Experts of a small language model.
Experts: 32 experts in each of 13 layers, 48 SwiGLU neurons an expert, 3 picks a token, a softmax router.
Below are experts of layer 11 (counted from 0) of a mixture-of-experts language model. Rows are named gate (a neuron's input weights, with its number), up (a neuron's input weights, with its number) and show model dimensions 0-255. Each number is 500 + 25 x the weight over its row's rms, rounded and kept within 0 to 999. Numbers have three digits each.
Before each expert's rows: "gets" lists some tokens that make up at least twice as much of what it gets as of all text. This comes from a sample of Wikipedia text that the model never trained on. Tokens count by the router's weight.

# expert 7
gets: " the", " |", " to", ":", "|", " The"
gate0:481473476513512496519444502545504517522481487509500498539506536495476513494495464498509457511521468495493481460519464523482501536450459507475445507538498554480486523474496501521520475527464507560528472532513483496539530482464522491505529461457474458535516455524509508485515491460552499537514559530498490554519499530511488505481503502542467513509536475508500485504493503515523479493513513528502516503500537499484518485485524523464449537477521455477493526510525480521468495554469491498485512485512530440493495511503486460485477507482495526511522514558512516499495494496495495534449524497491507464487543481541490566516477514481440488518485502475485483493503470504497500516500466515518471528509502482507483493529468502512492512471524480481439508453484500505484463474496521
up0:462526516470429484498499526500480525518469465457450534492532500507533509534524514523521463497508473519486514528498538477452520506534483472542528499499520489503442487518509452573541506545511534495531504494484505507523501509447503514512505505527507513513505543503512497494478466494471511480515468494554542478500537475541531571452499467479515522545502458513528486499486472513552471477515487491495528507497490478497511494502448434477494495494510505458480521542522467494526482536526491505519483496508525493503489496488522478484491515501484557518513535489510459472492479512504470520470434487499496492489471495473506500480532531514530504456490451498525477479477506468521501528504539480503528529528499502482539475480491510483491502504523518478480522492524489525505514522498520

# expert 18
gets: "s", " that", " which", " who", " it", "ers"
gate1:503468547489485473497477527527491492531471505523477555442523506541487490482536528492456488515491538464508545510471494527484482516456488517481542518516506476479515505508499500490486501510482467518509483502535504497531506522531463518533537506494480491470512443523521521510512526520507539501495507523495446522477500500482483473473493504500511496527538525510499450475470501498525501530513508455554500478491461515504521500481467466515516509447538484493493483459507471510484520527506463498506505524520496497502502468525504474472489517513492510522505477513506502448489461554490526533547533495505505522560479523513530484510525502486476522551461490518490524509517501501531568490536501515490529553538495507509474488513507458462492489509492496470535561485530498469446495437501451
up1:515487564506462484469514452492496497514514493488450480520476473516454487512529502524511512561514485501485520474497508473470480556480522501536554515483497487516483516506508464497511525495524480482500549523498462526473509480462518498459530523487484530510515475484468510472535406512475487511515533507514523487490505489491471447493474530488500491518490513543524459511495502505520503517485503487515529481507513514489468460477516500511478487450500532595550523484470451481511521509505478539508464480496529539494510511483498512466507456460501502503497515479479486492496496469499499496516468458479509488534522475493477478488487465492564494474485525510498503482486518468529519519468465484504531508512518492528499510469461506540487472519498471462527538486522512464538472490531473

# expert 26
gets: " B", " b", " D", "ri", " H", " O"
gate0:503475498495538528518466485497480469520540501517470540538473505483518478473504476529487499479512505508512510526453481464479511480498525505526505499495522480489478539502533479489536452504504524519498552493500502563500541533514550484477538503491464516490476565522532498507473487514499499525536520497448492501510504466498528471508504460513479551518500473522485493490489518486484465495491470475519499499500457485494483526489519504548485464489497486471514493503488515466458527511481528511532478514467509466496525535494509538497440513544530464524570536441512492515521483459515425518515521487479515507488511530490479506514504478464500478491481523509515496517475490471517461424491506493487499490508463511476531511463482521488533498498481510474532442493533486528485531474513449
up0:534516463549509515412481523484461480479521482491473468513533487504540497494547488489493471536510509480515490546466435474471521484506519463490544487515495486512513482504505455503526510522516467495502505492529494511485483488502494516502547517516553492481484511496518518495521476479475489485518495476491489522451496486501545524464522462523490481501499491520526494487482514516502571514502501469494497501508514507475510507509484471477499542514521441532511511477507479477486537544494498474475498495435519483511524512512489522493508459521493526513468546489486458503479544462510458489510453485465526558516501524495491508517465516479481527547497533465500493488497518544475503513502500498527514514471469501536557464471499505442484534498469481517504514506538534480529528486513441

# expert 31
gets: " F", " A", "d", " |", " f", " D"
gate0:553464479568471511511499533535518489505494491493469525534497501528483474511501479519473481500531494455492465495495468499453500520501516487502408509498443477517482495502500484506503501519488505484472522513505508559486488501467525464477470484575516484493498489532496494484469530458502496525454563557458499535448508521489510508479527510489510491536498478492493482499515532455552484491542522516462515528461478513486499512522475504493473480478499543467534502494489524518518506493500451471506519494487496493476509527522521466486502462516478487520526502463479512486490522515523525533542478536496527496504520482509462516529485514517467500494524509479477454495462532500496463531507512485513516520497508477478494472496444510495481531536530508478441463522483499480476513522462475
up0:537503508511500544495473500498486520521561530507495506504502477481503494473494495476524511460534467500534491510551473500467451537501512515508503517488520472534493535497493483467520480510503491500524502511489491466491492530488475473558476506521523537480508526555532511481487499536526485520511458454545489478481547490470481550509553543469499478501544499509525537467513522506513553483504552527532496488479494499511474513514476511480504472473460489538506524490502502515466504490487475455500495495451528460526459484511484468524539465468511507483439481529490484486466505514480501512505494465515538473552471509513515477496475502506506494538536509488509529459490468495439537496497477498468478488518510524511499480473532509523549518501498471523533539504481542501490457540502536

# expert 4
gets: " |", "ed", "ul", "ist", "ated", "|"
gate0:505523551457484498510526492499457476516511522471514480488517529519471536494530507509491476495541497510500504453487528518485509518497499477509501534524463464503483481520479486539490453495584543487500492519533485502539486530475510486498513538504527519497490509463496518474498498497525479509506481513528521466518461508470515525457528532541474494560536521540509508512481466504482484543501480507473519484484572505507532501514550496488471532473516500493533494493506526529481493551471515517545478459504522483521458506537469524470509515503482458481502544543547493522512511494500510522515499467524512534518516524510515488517447498489469512498556489492527512433514536494474493527512473516473519516500510483504483501537526477520467516540452513512451503478514487497470492480531459
up0:514478488501490555502490493540458494494491490476500500478549525530500468505508508514511538554502493449515485510503519511496515480527520493525512513490457481474505484547525450479515522494493476556548527494524472500519455497531510516519511512530482518483505441486474521505505462508480512535537486472503496487478462527512499499513506562539516496523517543497493482509500534475497470491476523508516467460493506502532509477520522537470496468458496543475508471535484541507477457481549494526493499520485460508533533494488511513499530477473497509547525527492509491450460484467489539499479507488478529480481488523464539468524519487475452490514510488525490476475481505505543513549521485481511502553486481514465528505535532491485473545506548509453484521513485456546488504548515479

# expert 1
gets: " a", "ad", " A", " an", "am", "A"
gate0:476494523523503560482468495468541496470458481480533498491479532475486498495516513495476532486512490460527492482481488536547538502504521489495496513460493489433511512529475495540519494505462548484536495507503491520525486556500483519482514466562463509493529521509550457491525473434526504532477497523498514501548499516470526507497533508521459545488487555522544507520501517481504528448483492498547522511458480490508509501512502487506521553506527521476546484499507510543473499552530518535515504511548505495486474508504483538521464487493519492529517490500538491486491455503511488448495530480478546503499515511500516495505481468465482516513487485522536528502504457505539510497467505481501548526524464502487527482487476486511456532494520502455522474520510511510505508538471470
up0:502478503483506534473479505479427500485499484518496532487525457507456475486479528531511466471495516490557480470505514525509527466487502529540483486478500531558513506495514499531499528491506526500479538463481483495515469547506453487476486495495465491488499520476530506492511504499493439494513505453519501523525520512503518486486518530465505497461473527496467486503484525511489505471496518550458460493501469496547462498466499543497506519477460461528499515494446529486513469451495511472518483479517553518523538465513498508492496534495504537466462474533496500523534478451509542487481491577503518498504477489499493511510481488484476502500499522506460480494553511473519530502420541501460503524495481493500493555524488498512511505503520495529482516485520537482463504480532541

# expert 5
gets: "ar", "al", " as", "or", "ur", "if"
gate0:509516513465511487496470526506524482520500510532494501502458492480484492474479497502494518482541523529498515526559497543541502481544528528493497541480517494514527522457454486494490510537539511487481535503523477501456497493498460477495479529504474472538496475457477515500522497518521525563466473516479492487512475451487484507515538491484492499483535524507496518516519518529485489520516467451465542507494486523481544525494489515506497514476509508532482533510525483491517522482466511477488479489512496465457448495447514495529498466507494496527499567497514507559509473489532519482507524521498456491538536487475474511524491472472511545448493498509522451513495510518496486510448489507506540469528475512458454475506525454535535510508485545539490484514544522474478463465546485
up0:499517518488492501479521471504481502534486482516502459498509535554510493518492500534512515469459508514518474521505512505513475487506470459515498518502532484497502469493479508510489518492468525519479470464488486470511446499513481460463469528495522464517518488542505501465506461494513528519466506517473494469505535509514508455546554567473483492543533499516496487511507475531493477540555509476499493432473476442496508485508475448500490489508462504531482516501500501457475503487486492465525502518494510466504517538574493484506508527493549456531494509514486511503511473532528474522446492479486513456462466505538501505505518502480477484488516530538525507505534533458484499497515479489527492454527464488536522480495502547471518494552504523482455532543534483485517528531522505

# expert 10
gets: " was", " is", "ly", " be", " were", "un"
gate1:551488537552491515499510520491460481488485495540500495528468493489503464475557493488486470557441495520532518486509460521494475469487484458501521458493558501475512430527486514542529464489470459475471495497474499513501434476489482519482486488522494562514508508507467482478502484507523502514487536471495498506525489518474485514511547506441528504491480562559481490518511496508497506528544496548528502476491561474510511528517498477517485514521454500483469502494530523517499487494519514508458500522476515473484521475531506511480519474495501469487466518496490523492500486497501528489533500491479532508500506500537482529502514468499521518467500570437523489486493508523496462529506527523544497509491462551504482495506482532513458504467477521525493524519505488495523494529509480
up1:498466490506465475468464498516510518541521482491491527467515537497495485490521507501490475490512471516441507484481496521495501547461477536505494504503558508497494523510484517499498544490513505536494476501500500522510478503535515531510509503519494479464479500509530484511520553514453515513523458474519459512508512514490531506518475496464491525472527489509486480502438531455492521516473514513472477522460502460567493498503489451532506554514488527522499513474474507511474554480506520536455487470490466473445507509528508540490490457512484471544463518461511487533468472553482489476490490477472502500507522522459471466527478530520520533488523459521509537500497530462518534488470536505544481528470532512507492447467510487531489469483493534481527506532542516507476528465511496

# expert 30
gets: " of", " in", " for", " by", " on", " to"
gate0:512482486500521515550479501519481473481529534500476516500499525511516482553488491476543453516486484445429465547466506495461460518523494486528531501520532487468498502526519523496531498464492484539505546518480485518525483510515515490517476486444469481511502512509475518486449510493524503490491519528436460497457504545503528488480534527533511497523467519525499535498538518537521513487511497472514468512510490498488506495473498532533523532512494515482517556552531491496479478507487500507541489504496486467528526531505463512501500511495506519449499512506528533478457525513521474541529505515487450501576497522498483504510515537514500506520504522514551503477479513468537462476532493503492481517500533505505517515532501529465530541486495502503519487485491511457523490541436541
up0:530505532477528467481509527529455493524518482514518476514504530482465482506478510489533420529482455513496475489513521494484487501494525499444540494505518492472479498495515494489503529474511510505521511502449555512495488543480475523499492497525511498502500462518483462476520545496485480482468465504514464478485552477473510471481506508475488477505532495442499533448508444438527471521488496536456508474468528498491521511531543517531481500508521537512480527483496506504442502493448542499530475457505508489503484461521512505492494528504501485450523466544513479563480535465502521485516504503504478494492479513466531453510513518555484497490500465495510516502483457475466474470529537477483490488559514490509474486454500507487504490474521474521499508467474504510485504534503508

# expert 8
gets: "y", "w", "t", "k", "o", "ry"
gate0:519430509516506509518472555505497525515495459442511469502492487504515500496519500464480511478516527520490513476527490518525504505498512486464502513475493583443516523467508469501488498536501494473475531472521501506529502483513515536503499521480474503460516489517492499499500540489518475515477468506492520504492532499505465479475506458499509479489511535478517523473484496570481463504487474503527493550492503494510509533443542523505466496517493532497539529455505515450476483537498481456492513543511500462494540565467517532571521545510517530486525471486524484535514517477505451472507540503521495499471452506510471455512512512511500470522519520559491513482482459499511470458513509540511505486504511517498525487488522460508500511504507517453479534479504541480506484496508478
up0:499482525537542482511481498498513481495540480482504506491487464507461495505513509536492529559499480463485514471497530504482486492490483503530539526475458477485492527493503531509494471482482499513505485517485511500508522446465529495484542540456477499503504476496498519502478472496530485473479463509510516499480507507528515481491452518501505490509491496498484531479487487481539532508495503517457496527495515517591508490514482462512474532544490516489460499487489505494451507476512524465423489531471504515486534504510507491494515521520486542519484525495488504483539487505490509467523493508498509537510453425494497469504458534496507502479493524486494512470482452496537557529558501456497495496445483499497559524479513467502511519510532524448455503520501523570533554497533498

# expert 21
gets: " C", " K", " st", " St", " N", " G"
gate0:483479525486551455501456513514492514539522507475500499541504490496524511528509493457542487490494475460501507509485486502496518518531539543502523479481500519510511561527517487490478485456450519505507495503494486494491487495527475456535496487501502486499516504473576462512474472518502453478522510476513542503548511456445507473404497531488509480518490533463487481525476522517490524534494495499456498528461501509535484496521536496493518490506514492464501511525527492472503555511484564523493535462494473506477505492558535530514465519540557473487473484504509493485466473531526504527529511505535498477467474507452500486521494493486480481532489494514516475545496507501499506495494518517533497513520497514485474496454492480458481498487482504520543505487501478533473489438497481
up0:503473523517475535533488538483482477480496511507461507561496485502554487474518510493540523520506482529511523498537482502519456476506502506509437529496469455482459507480544470527515514513484479531503567518497476462486515534457513484493517520527504500560487528465486489488520522538464492500537536545524512509504497493500479501476521523511497526538552487461493517518526514499522482489474500500488526481490515538496518504516471499484534509510520507528502520526470492491496536492446538460494495498543514484532521530481533493493512488447494544510487458528545519548524500512528528499472506507493494550518494536501499437501507502490493460502514447460476465482492535550437506504523504486502488483479491469503493502471543510523514527451481500547476501498480499520501510477486489

# expert 11
gets: "a", " s", ")", " he", " w", " e"
gate0:482501498487515522522493517517486526487479485499479479512493480524508521428509528503525516461492516483509498489464526485525477535473478467478483485488472504490502498503474467501546473530492501498546550542518497528518506531515443489492510545464478499532546513494475520491491518548493534492479532502502498506468473490459535503480526513462456476521510511478512522438502530521515477519504446490542467504430504483499498517517543552500498520494466506483462510529466486487479480508491479518555479515549464486485453500509512494511525470523499525488499464519512496509514488506530478493443496474506528511490512530474509463496538499463493510560482468547541490456534503515489488496494516486515535549485495530508495490503467550505545523461480477495520438522510508502469477521487491
up0:462549494551533508515489527541529547503498579483479465506525498487457529508425505526489482477500525492472488480520520511445492494510539520516505526544486495510480477509497467487496486523475529454462472522519449501487497486494487476517518473486529505509523497497473483518476506517539482457493495482515518522478470506504514492463487529503475497501483476492527502472483524480481506547517503514496484539490526556532483515510488544494489504494513436495452499532529497493492499500512496489512497490485471461524457511535498493507513507502494500483476547479510552485454528531521490539503525497527510499513491471524502521463553518495510530503520520518486499481489514507499520488477460492490559484552502508540488518504474484510496429537453452474477492533490520504486550551497490

# expert 19
gets: "ed", " t", "ing", "ated", "ant", " f"
gate0:487514488537524524476487527469505494488505502517469519477526470499509501491445491517537497518487511531477503504460432473497468511515502496499463509500462501485448493484540520523535505557517489526517504515538524512535501512504463549469504495508488458474479504491466490505503476476499484480512512480519472525504535535517531501475500472507475520510475525502475538522469509528494501493525505486498522493484460481494485449493504488481508506520513458529479549465521524485466516474487505465486441501504544486479517523516495504511450517520552444462497530476495436501530512468516506487510489424517524530528471488500511520474506522558475541534503486456481481490480460502508449525478536551527512508481506510506525531479502507493556542528490486496467501540524504497525513518464513
up0:476451512477488483513501517521529501499514529499512481482510525493495509480469528482538525508471471472448540478492468494492432518537465496495503500541503497522573497490534490522531493520460521525575486525510486455511483503503504507500504477521484546518497531506501510514515541518467514498481507447477474489559522525483467486547525521473500474474527482445497501506499471485515505526497526499488479495458485491464479502449456556491488486515515496542495495455563486508492503502504464482469442499514491530495484531496490450503466499495464498435473500510461525510533455489482469503489517497492491504540509473474487458551509523530517468501504491507483486492493530506503486500515505477546494490488502501489519471539480490547516515532506492502469475500522477510521510518536549

# expert 13
gets: "er", "a", "D", "s", "i", "C"
gate0:475496469502475544453474519484533538490506482501502470489496520477507554508504473529508501536443490504494485484519481508547530514520536504510523510486485515448527488516487505542506495491516549498496497468507457528500499520508477513505530478520546474516492549493522538521512521470488510461517560487490438535530531466523525470468488489486501519455497480511524464532483507540552496481500502492478458478520535482497496555501513512480493496476545484454491503487486486528497454505511486485514519521490492499477484497535500478489512496483481506559503546517488502450503546494509500529515529494551503501481499466519519497472529518503491530528472526450487530554443529470521506463485458520495480518533517466497494475495469490498506535567518478474507457476497506508511535513495515
up0:507531447499505495533491498540531532473463511473524483530476530550510576470543490476493491536460510477494503482453504535473478516505481535521530473501491509500543498512481512479467486493449494489493480512506482520467457451459482491496481543481530466521503521569483512530484518479518520479487481522508532513508461501535499490544466515519521500546463471554502486471504492513513543501432488468504484467459491492511504504523491493469472511546493470479506530528506495483519444514523470477530507479491500501471483518477524529537538506510511507531502474494510472509481494504508484495474516513496488491495483486507485483476463468443497482508528479523558491489558537514491502513508496507471540497466470509475522455497538551514482480494473477494509494503503535493521512518535496

# expert 6
gets: ":", " The", " the", "om", " New", "sh"
gate0:517520467467514482534499471474516509502499489500492511488511499492459505466508466465544511494522494506488444497529476462487500509524555497504517481497504486493477503496497479502497458505493545496521516510543460508520477458519550495516506499514518487496481467507525496495551537522521519479505465500504528509478529487510496505520489534498499501448469512518460464519516476522462490478520510463492509472508528539494526519495493540567505488540512541512464511474456533517506519553540538477512494537513537468473478550525450482512480523508524500489512531484478467496491527447453514497514519456514472487474484484519508518519486473516514482545502503477446532474448496478497477508566490480451521538517506529501473493510496517467500517468499491546502478544518519487445462461500492
up0:481538496523521514510465469502513463527513557496501488531496446515515445529496456495504543496501473490524466504491430516491485472453483463489502489480506496524446562493480529500520500480496506510495470523484460511526479507481508479544485546524469482479474487442513484539497532485547512492522523489491510464495484451456521488477489527489498488476528465495474473459473512509480489505530515500519499546466454496502525518525502501508482481566517492486450531458531476502514488493510493510494451492528492484483510480495500472504449526491514478529508526500532488511480532489474471499509456490464532490524463513473467516491496479516496514515474476536484500493473486482499492567512454511467512492523510470530543508494466490526531491491500495460530541482482507477454468500494503

# expert 9
gets: "ing", "ation", " States", " September", "s", " University"
gate0:514529483504527475484506484499512466542484478491508541516517510519555477499518536457526466504516460477493533494524511500502511493522499488484488492521537481481508539532500533519563504493486429492523492476493541485501482450485528500513506521534492510478536530514517506467497540479513484497488544480574492514495496482512473497448515496491496489463493494542497481525525485487527501502541501506496527455478537521457493528468507502519554528540516494516506536469449496509486497531497481446519498472449504539462485487477533480500496494550535461507493511451530492493540485529510498509509481465494517474511545468510486447514498518507521519533453479507481512489497534519495487472506438499489477514496523475509495490483477486474488462507461488508507458513460501488572490484518519
up0:481477517481524471491524507498493439493480521520469467529504456502526532514456491477537514507467492499483491509478503512497499468480530488484455511540488549502526492492505506544500515506479499510550480489481538501487521468496514496535468508496552547519461491500542514530443501480511467525501490443488546507542484539509513485509502498523484508516535497501463521519464517473535442478528526552507483508521460469472475463476506500511528501510522473483495490522521526479496481503503526488504494527480467487475519500475521483443493530492516494511521504469528522455502518461506474454496518513503489528494506464480487537468491511543537455515516498488521529472486442478505473498501491492502492493490481436482540554449505488486493477560493481542488546516463505533535498512480494

# expert 22
gets: "s", "ation", "ion", "ions", "ations", "ies"
gate3:519484515486524486507470505475513511509504476537516517531481432502532528508459489497468469500509495472502517546506488523459496526469493548486476512521510540489546513467482506498479484501546479507496535466512502509490509539550477548482498474487486498489480536472527526542498521514489533547537529493522499502506510498477508498516570503537498544496506576486499462483493498466480478503451510522482554534522539514502509531481512494520494489465497527513494497472491533574497502526511482475511457475536484500465463510496529478508517546496470509445523486478519533447500548528514499490483528521455468462450503464506481531524541498515503482482474525461505475491485514474481510498494517511518527516510491489479456512480473494480487496492496456525497447508502506491524510475501506
up3:506487513538515508487498460460514491486503527513488466473463517457458507518501515501533497522493513520474499500471505491482455522550489533463476490442514507514483505540505489492543539539482495536459496497524485446498510551474498508471506532517404489471421490506513511509518495517501526459519482505499514535474472532539490513510491502453508490490478476512497482526505508472481484465495520491496502488487485515507483492531529472468473495526488520499500517529458521488460479480544504488475538499476481493474492463497512511518512474528468535460483495564451485494475468530535499492499505519485497492493516486476483454448539495450538526524484500510521507523485544500500485492516469510469517518465508445488511524502508514483463486506483555500521545523512508530541473482517507